Experts of a small language model: 11 layers, 4557 steps.
Below are experts of layer 6 (counted from 0) of a mixture-of-experts language model. Rows are named router (the router's row for the expert), gate (a neuron's input weights, with its number), up (a neuron's input weights, with its number) and show model dimensions 0-79. Each number is 128 + 32 x the weight over its row's rms, rounded and kept within 0 to 255. Numbers have three digits each.
After each expert's rows: a language model's description of what the expert responds to. This comes from a sample of Wikipedia text that the model never trained on.

# expert 22
router:090142085142086129115149117107140199135109082118120113083140155189107149183096107151111127162108143141129132088146107131109168121193124119112185121101166098083010092195133130055161070058110159075105110097130173158095134118125135145189185157
gate7:149090118111172119111155132137091119119165111131141165196130207111062153169153170153118143136160118133110127120135131124157122140127116085136114134116106121202132083120115138162154167110154102134112132163093188118092114110114210132157169106
up7:176130152135167149114176145096109148123142109119147147171078127090104128184130151142104183119150142150118131126132149127195121115129069081136133098065146114102137101131125142213094195117166126126045099167093114107080115163167130133130159139
gate8:142154071153129118160125123173120117155152139169140105062104130132121157142191125139140203094075127113135127103196084098138144144114098148062144085074117137073151163169166131122093170143181125108114023138124101121134110140152176113115149110
up8:154127068133165143087111106094079137179109109160113097052067067113108098147129158105157139134053149136088119101164120108157163125139099130125111110074085167072097182114126125186124146144176054147134062184104071162153141158168130105176108147
gate9:127134097107097112088156161113158075147161093145151115097160129169147138157173119119123122175145075127065051132102144126137130120098212113094169146124048135103106067141118147094176119151140131137091102118172112127106107138191179168114157073
up9:097181171126120139121156153148137103112107123190148054096151159125113120149176151127157144143142124121117124163088137146133108106149232120082121101168081137130104060156117155083129083169087124095119098077178114133136064150117135176133152096
gate10:099095131100183150147138122136102105131098129103104156121115161183149157149112115130143170113123104110153176168132113103148156136088147168166102163154096092150087129192125120151075178021150088098172207170153113137155146124128164117158105151
up10:171136077082099097153190128093115120119131181152156104162156095140141117128094093112128096126139086096168150050119110141074108095160147098159144129143120137150134104072125155139199069174085121147084122097159110129093098130089188096112086134
gate11:167131181133188158136174154190106073115125091135121152073130161138141096121098120179088131148127107110122087126086145144131104174093142071154121161114150113115126082088169104170138086117123151141106120189097078076138127131093071181165113146
up11:172070166146115101069149179187110155113136100118060107111091154155137124119073129178125159109087098109113085150076135128151062186089125117165151125117126128132090142102168144139126056116091112156165121161123143135146112120130116114113169084
gate12:136080115150166081122163128097163114117126132095122086140133178137049080144151109142150116148149121196110127138091119133164128161115102109182176198138153081111088140119115102082158166146156131162095192130152094106076161157136121118129089115
up12:170136157103171147200171131136136131121130149129148117173127141153118124148131132082084141166176128153153081173084169127091122115112163108064120142090146161121114170136171144102129135099104168148119108126154122113134139124128195115147104092
It responds to: Starts of proper names

# expert 19
router:187112136159090194149113110092082176058121090137159159073138112125066083121120104073127183125145118145073133178059126084194082117048154144159101117091132125084108152132173080119164150108127099083095117119141104105157119147141124133090181126
gate6:136091127096106124131081107126126128118086119120119110100172151166101163076158097126155154112153136143050156086117144121159133119138104081120103215170097124110108131155160164122086114105077147093155092143117134137125132132117179153137155134
up6:122132103122154127133102194082170137076146150169083106117132161189108123150138140125129145166140088118118107121091178096122140090122152087103113161142133182110145135088119144086047141145115155149110148120153130119143108118108195172106124097
gate7:151104122152109172113089117139156131096122110129150118102129068110153145143109164112100120117138086114098123096095148103150124091141187119190123135113098055108128121090141137157115032147113105117108134127149151140137092094211198158065161172
up7:172104146093110144073167217206158177119106132138148133122184108128154133106189146094114122137114142137107179115142140062127163119095158099119165103138158110157156106106125131151191149167143136148132122081155078141139104157177166092100170137
gate8:166124199151076177116153154111107184058116129107154092176147136059102133124158122101088086155156170122146070123123121114112152070110150117171178096143151086071146109100179113150160145133114069109145167158100100116116079113155167158100079194
up8:118078086080141094160081187126131119173160120169120158119108066218163109171103139152162156088087078177119149174114160118126111190131127095105166147137144155135093129161143132150053104130074117087178105119102162107169164105090095058152126084
gate9:165148121146131137120161129150116187108196080117120156139073128112115117103148080099107097094158082114138143116142134100248110133142113170104159150144093106095071141137070110092160127072118160127109097069107132141167194119169079125113148135
up9:098178110100132167145101152078114120090095195112115108125154103089117128099164128163175127189129176129113152087068155137066096120136107125145075070132158200146188146117137151155142143115179100119161114163092069090096112187107146084090069140
gate10:110147148122146163136133081174154159157142076080103172173089141174090174075143126145114119099109247109119165108134104090145116058134132126124170131101107115172112161157102135157078149155118096146100128120187099168126114086199173164164133152
up10:109096141163149135094106128105108096152072201163122121058139112084144119167108156129135157139145076150102112147113108172163108255158100102068111093115180190182150126101151081104138096140147159131129104118120148110111142203075093084122091134
gate11:111104091159119128118177159182133207089143118133145122127144120071120079155144087155068168145141111116156176155099144123141132115094134137143182130121179136122063105139137162119129149131172142070102062133100108136107114116110172159061072136
up11:133116110103132163149139126090086094189114105177088098145121188131120130146105133103195086122140185158096144116149146083139073116156123104089075134116058138111186123160165091088133110115073074169146157161118164163117160119174111115157141158
It responds to: Pieces after initial H

# expert 0
router:091089189114125112155101075182114114192075148154142099168134159127085088129154145107172142100129094211100148162108113193164205145162127104142136147113120126164144097180145091158207113128113075157134185095080100166145142100121162139092095139
gate6:150136126115163090042142099145149100107123168128140165167076150123028087112158137116079044155151114111083096131146097154129136137148172158077077172104085113149151108102170130105156166111112159167211067112103144143140179150159151160080140140
up6:147130130132150096046152100123148088105129180125146177163076144136027100125144135099054051162119114112085103118143110167133139123133145142074089181121091105142150120111162149095144146126105152161215082119105139144145166152143154181062141131
gate7:156096118151143155050164094167097129089156105121166093114156116066110144134155076167146159103091112092147108130129138093136095085107185099079208097153076113114145142105180115095159090122140132106175081084099085109101154140068087129107175205
up7:122139160112153072188151162157163129111154103129133168164078125107121108141103124113128110126151116164113085129165093119088104104150105103159052175102123113124129138144149095122142103101073151145076168183138114156128151152183135110124074086
gate8:116132083158135072127181127170119098152145126196142144142176151093143149116151147087168086146120156091071123159147171118156152107147140162111116177166094139151132115172159099106153133085140154128147165129111128138118098135184126141173111144
up8:169145138205117117123089134155092085056167085126113095135056127125068178095145048132097134162118135165068122101175137150099081148166138121195110093109133105136110155130138122114105108189101101125132129132204175155133137146095111113117153142
gate9:107104156107138082175178150161107155120142154118133150093139115084109152090133140127189031115033159157140143109143080088127141116138135145153146169127145081071160107160168114159136152148110134125132094090131168144083125134140115113087132144
up9:169141100140128078092100081109202125169097160105138110173098152175124087132147098142089167119169107126144101155128169138152087145139139116118124107087117211107089157072112120127126103132130125145132170174116075108193124175063120127165088150
gate10:109152115102164096166170136109131087109106110125078120083162140156158107121128184151081087167127151155142078157150137088160072131100153180133164086138181157178145123126159079106113094099098150137167181111136098149081138143103082120163112163
up10:150095138139129159091141180094088091175104155095141070164137104151162098115098103169132146133162180095147190079097109163107140187098113081105090142101119108179099094150169188079139179117103161121162110091096104137066159089108160113091150111
gate11:107158152158089070116102104101172170136166139137115165169092099112160081095083169123109178152119181156197093121116117146160165167142085107156104123170122112118154113154093146167078086127161178095087082147158151164092171113176148117176094102
up11:114110157091096099098151175087125176147095120095111165098168096142157086098103176119111163083144166075165153148106134087154183152070125075168149089178153082189083102172092173111115105168097117139105172099086156117113162149106129151174088119
It responds to: Table cell separators

# expert 18
router:151072091129069183169094121153064085091147121188134109174144100101181137101131130160145170128073123151101148118046155144117121109115131121121106127076179048144182136098096180131108096161164151171132113181119147104113112148118120147115126099
gate0:114089176065068105107131142138087174115105120078131105055131149168140118135133111097126121111150133159164167150160105081157179133106106102128070160087109178104154104136090151139095134114072141191154107136123110152178103138083084170106097079
up0:154099080100168122141066082163123094155096080118097120122152127196121160086118136115116102158106158148081070181066085133174153125110147168107103135127087103115117095117100149137147168159170140158099161121159177121121150163140112105097167120
gate1:138085063128127125156177096087149200195083171129130155203104133189090081183108105102135109094190129093150117138077164117155104105094081113122118138100125110160132126064132151117115126087123177118100119110128148127140125129148126169145036055
up1:159121113083179126147083180103120096115160090122149148140117140165126096105151098170140096091071146181084099115121095102134109139119189180167124105124119128127167114190101132120130135186107091168136057091145105119117140099141151129105127092
gate2:141124150111141151079167150220122154144082136084111112105089137097142136109172116163147138181107184128146137159076155104160175161099157133116110073097136121094159087143153119086174108106134172141104149149119106159093178132115137095094143113
up2:121124114146110102184100118043137098123159126161151133142143116154134126154099138110110119081152084112133114099173085153091083095163086133133139195149122120157097170113095134176093131152129108114154121086140138091174067138141110167158100129
gate3:101121115089102163160155112181133103101141138154101106140142169112090161091178081200149127172091137099122162099161130078116080168083110096164143219138105126114140120131131160127093063192110102152210160145110094123125037110130112134141137136
up3:126131130186121104092115141102142117144164203054121125077136065076153101131071163098138157140125117157180112104136097153181153107092123085114142085092085146111082130096088074123154196117132171122106111117092159131144142128158125125098132154
gate4:099135114111189107131147141107164133093066161140115130147145163100144125156150085087125137111088102101091188112111167063114140124131147129127075095047131181146187102124129173119190138200116146092130154130133128095139160186088120115131149131
up4:051142068104215186120147141139134091135119168126130084134093101172150112122148096141121091162155107095111094150133152095119179100135117131143104091123129115174116184150142110104110150141158081112149110144118107099157136154147138115145165062
gate5:117122083141115129127175054115052146133101148201118079122137146154118143133098163170094147150135107115184110112153134110140147113130184114102125116101098123167162120090096197066160159140138139161097155124105109112083178163084142173138152130
up5:117151087141130078061213068110100166123128159130135109137117137196090143144125120190129123142152087146146101176146120117137112110152189114128076159086107149133134100104073171107114082177145142131104071124161189132098118145133092158106095102
It responds to: Short common words

# expert 20
router:166135109143108151115148149073107185144095065103114119130116132112092135203123133187122132153120119147116141072125126150104168118210079061177165100148176144153020083106157122147120067169179097104150141131164162159120133139107156122135110128
gate1:131152160098082085169094084130081144077108126137169079061128143069171170141162116101087078128106172134113115146104150096105147156158149101139178120140137100155138104158083181116160115091179142158125099159119067144114083108141152173099105087
up1:167116174120163130130154149154197134143126144071167068121120135091084128128084117141142147134140146173123117106137134125075172151113073118081101163149096142130162131179159171124099176117167083123160129100179128134077172096105177127107193140
gate2:116127131146055117140083136131065081118118137111103186121158141196096121162134159155117140166102125164131151154165097141101100093155050078150138118153133132073071161146068091121154090141116118141093111106223149110190150139110059085156146121
up2:107069067060100124114123188157115148143139166128181088129106165137123097190101078110135100159141126131059117144120161153180167153126136097147084151143093173126164089182150199097175097113142159125142105114110142186121107136140114188175156146
gate3:147092098040156182101137171100157164062141139176116172111143150178147115128107160150089066106180147159141145115173183147094125119129111108124096160127094082086167140152176122108101112127122222084121144148140084121135114168145129118193128134
up3:131171061124122152115142088126141169047075141185153146165141154154145136117124107126097144128159152094119183120150112141110157105154130117102115181097083154066148080109171081190128147117136162108118079124130147057191120177142133086213155107
gate4:186167098136128123113070124117153131196109144147126103097102118154124170079149161104075120138189120082066124125163141084154101141123177079153091142125121098068114167182094090081121170130134186086149147156117061163064106150198115183142119178
up4:187113080172152140158078113073041116106169112156145136137103142132117198114159111093136121126140126157099126157114162079113149110149162077132100152138155145039074106183105150104125169177138163127164148137073126163073104132218102148181149099
gate5:141194092089076105129098064159065179136191087152155143113174124124168107124108114083120109114129167215109099147146103157136110077122125120137119199114112129100148104118140100159095171144117137130144153103132112122078123098114125171160118189
up5:139088106111136086162176167122215133135096130105071128156115081129078094109171103111114132148115099130165140101149133104158143186074166183096113145158120137221157136108130108123147095140135147181189193114135113072139125083133126109080133110
gate6:119195111114122115108122132149210091107128131195093112097104170157119135109099084105093177115139104158162107146019079141099138117117096137114112117124185084150111056171083126111122196128116141145117112148169133158101117108150173111172115173
up6:169062100172134133100105114107083159132119096094156163160165155155111147070181132118148097163127157156135140107178167145146096117148138159118157137157061162126144152095090188146157109117130093093140121085123119090186154154083126084108170097
It responds to: Foreign names and scripts

# expert 26
router:119124060134128132129090083180105189163101086122093143088135157173106191165147118106094113179093094141161123127159118145116157146163131174155143126205096144111137137143103157138056096060172121098127152132159185188131093137132110129167144124
gate7:083118105084178091122117143041101129096118153083083119102077170133095138190157106129126108142118109140117102127106118185170192134115149120107151173156100145166167120078091095149125143153189105137150145128098144169164173089153144133132207131
up7:169132147185138171126095135163113128176126100134142069096154116079182107086143112044139113182087142084148156158138111102184107128102107160170116194104147099105181120149148164138123081133066128126178149137155115145133094176083131140112161165
gate8:179143150110094085135150125150095159152168162146074069139133158093141088144104145088127146104161153094133115097089154076145114160149090164141124094178119129101120165082093140172121132177112135144094137150179090128156167175076196148135110203
up8:171114093157109132097108155181162093146168101153143074120078132182076095110161073165169100133131156168167100170113161087092077109162142092097141085105154114148090089159131092113135160186133131096151088103092135177139152130156133092094118157
gate9:130127152104132141134143132164101146100201103134027152101131180148138121126106068169110086081115081131143128097098095106055131152171162152121140143127084072104144082127162126135105141108118134131114120069121135157126148140155140112090187131
up9:158206108147125083126114132143141110171083188133139169141136145102129191201152178113104109132132154095151162120086100173168082144157182129136056164137162139162132146161075059142152160086146173152128134182110123145140126091150037129121096161
gate10:162121120156095159088119098146141110164119145139141116132179128103085146090070129175115102165095165056113152098100172086171119114104083122147180167133166108134146164184152156150123124142123120079122093090111148095165104123097178090082099138
up10:108158107143136124099083111164170118153163135125121106183195089145142113111080129175117096117120095131085192084181131092179070152189109152081154180118149179097140125176179110113096140169148104145160110073097084191131159069075135095125111158
gate11:143060167147122146110151096163081151149137107064094121113142154138129123160169132091109154161144132162162089147105048129115112119078138171102107126135108175096133153137137117129105125139160150142134147174097133147179106152121126135130115130
up11:123158132173107094084205127165103121155124098068089130174132109095108138196098118125161111120156096124139132137141124156129091102138109137111158158115097093097199148107082084091157122153200130199103165117105090076120137135050096111125102104
gate12:125068140147086170161145120155118116101176129146100155158122175123148158115077120141119041145133151068166135153109106114173130178120174168114108117115120130118171155153077093108063160149074156082126118112088166120102107126146141174062157109
up12:136180075093176136074133202121152150125115127093105130124180139113130089103159136109145168088146106148116157142140157173105130167134083103148109168105143134169130157134139121103107110082150103169094093185129116089124110151120108101184112144
It responds to: Mid-name letter pieces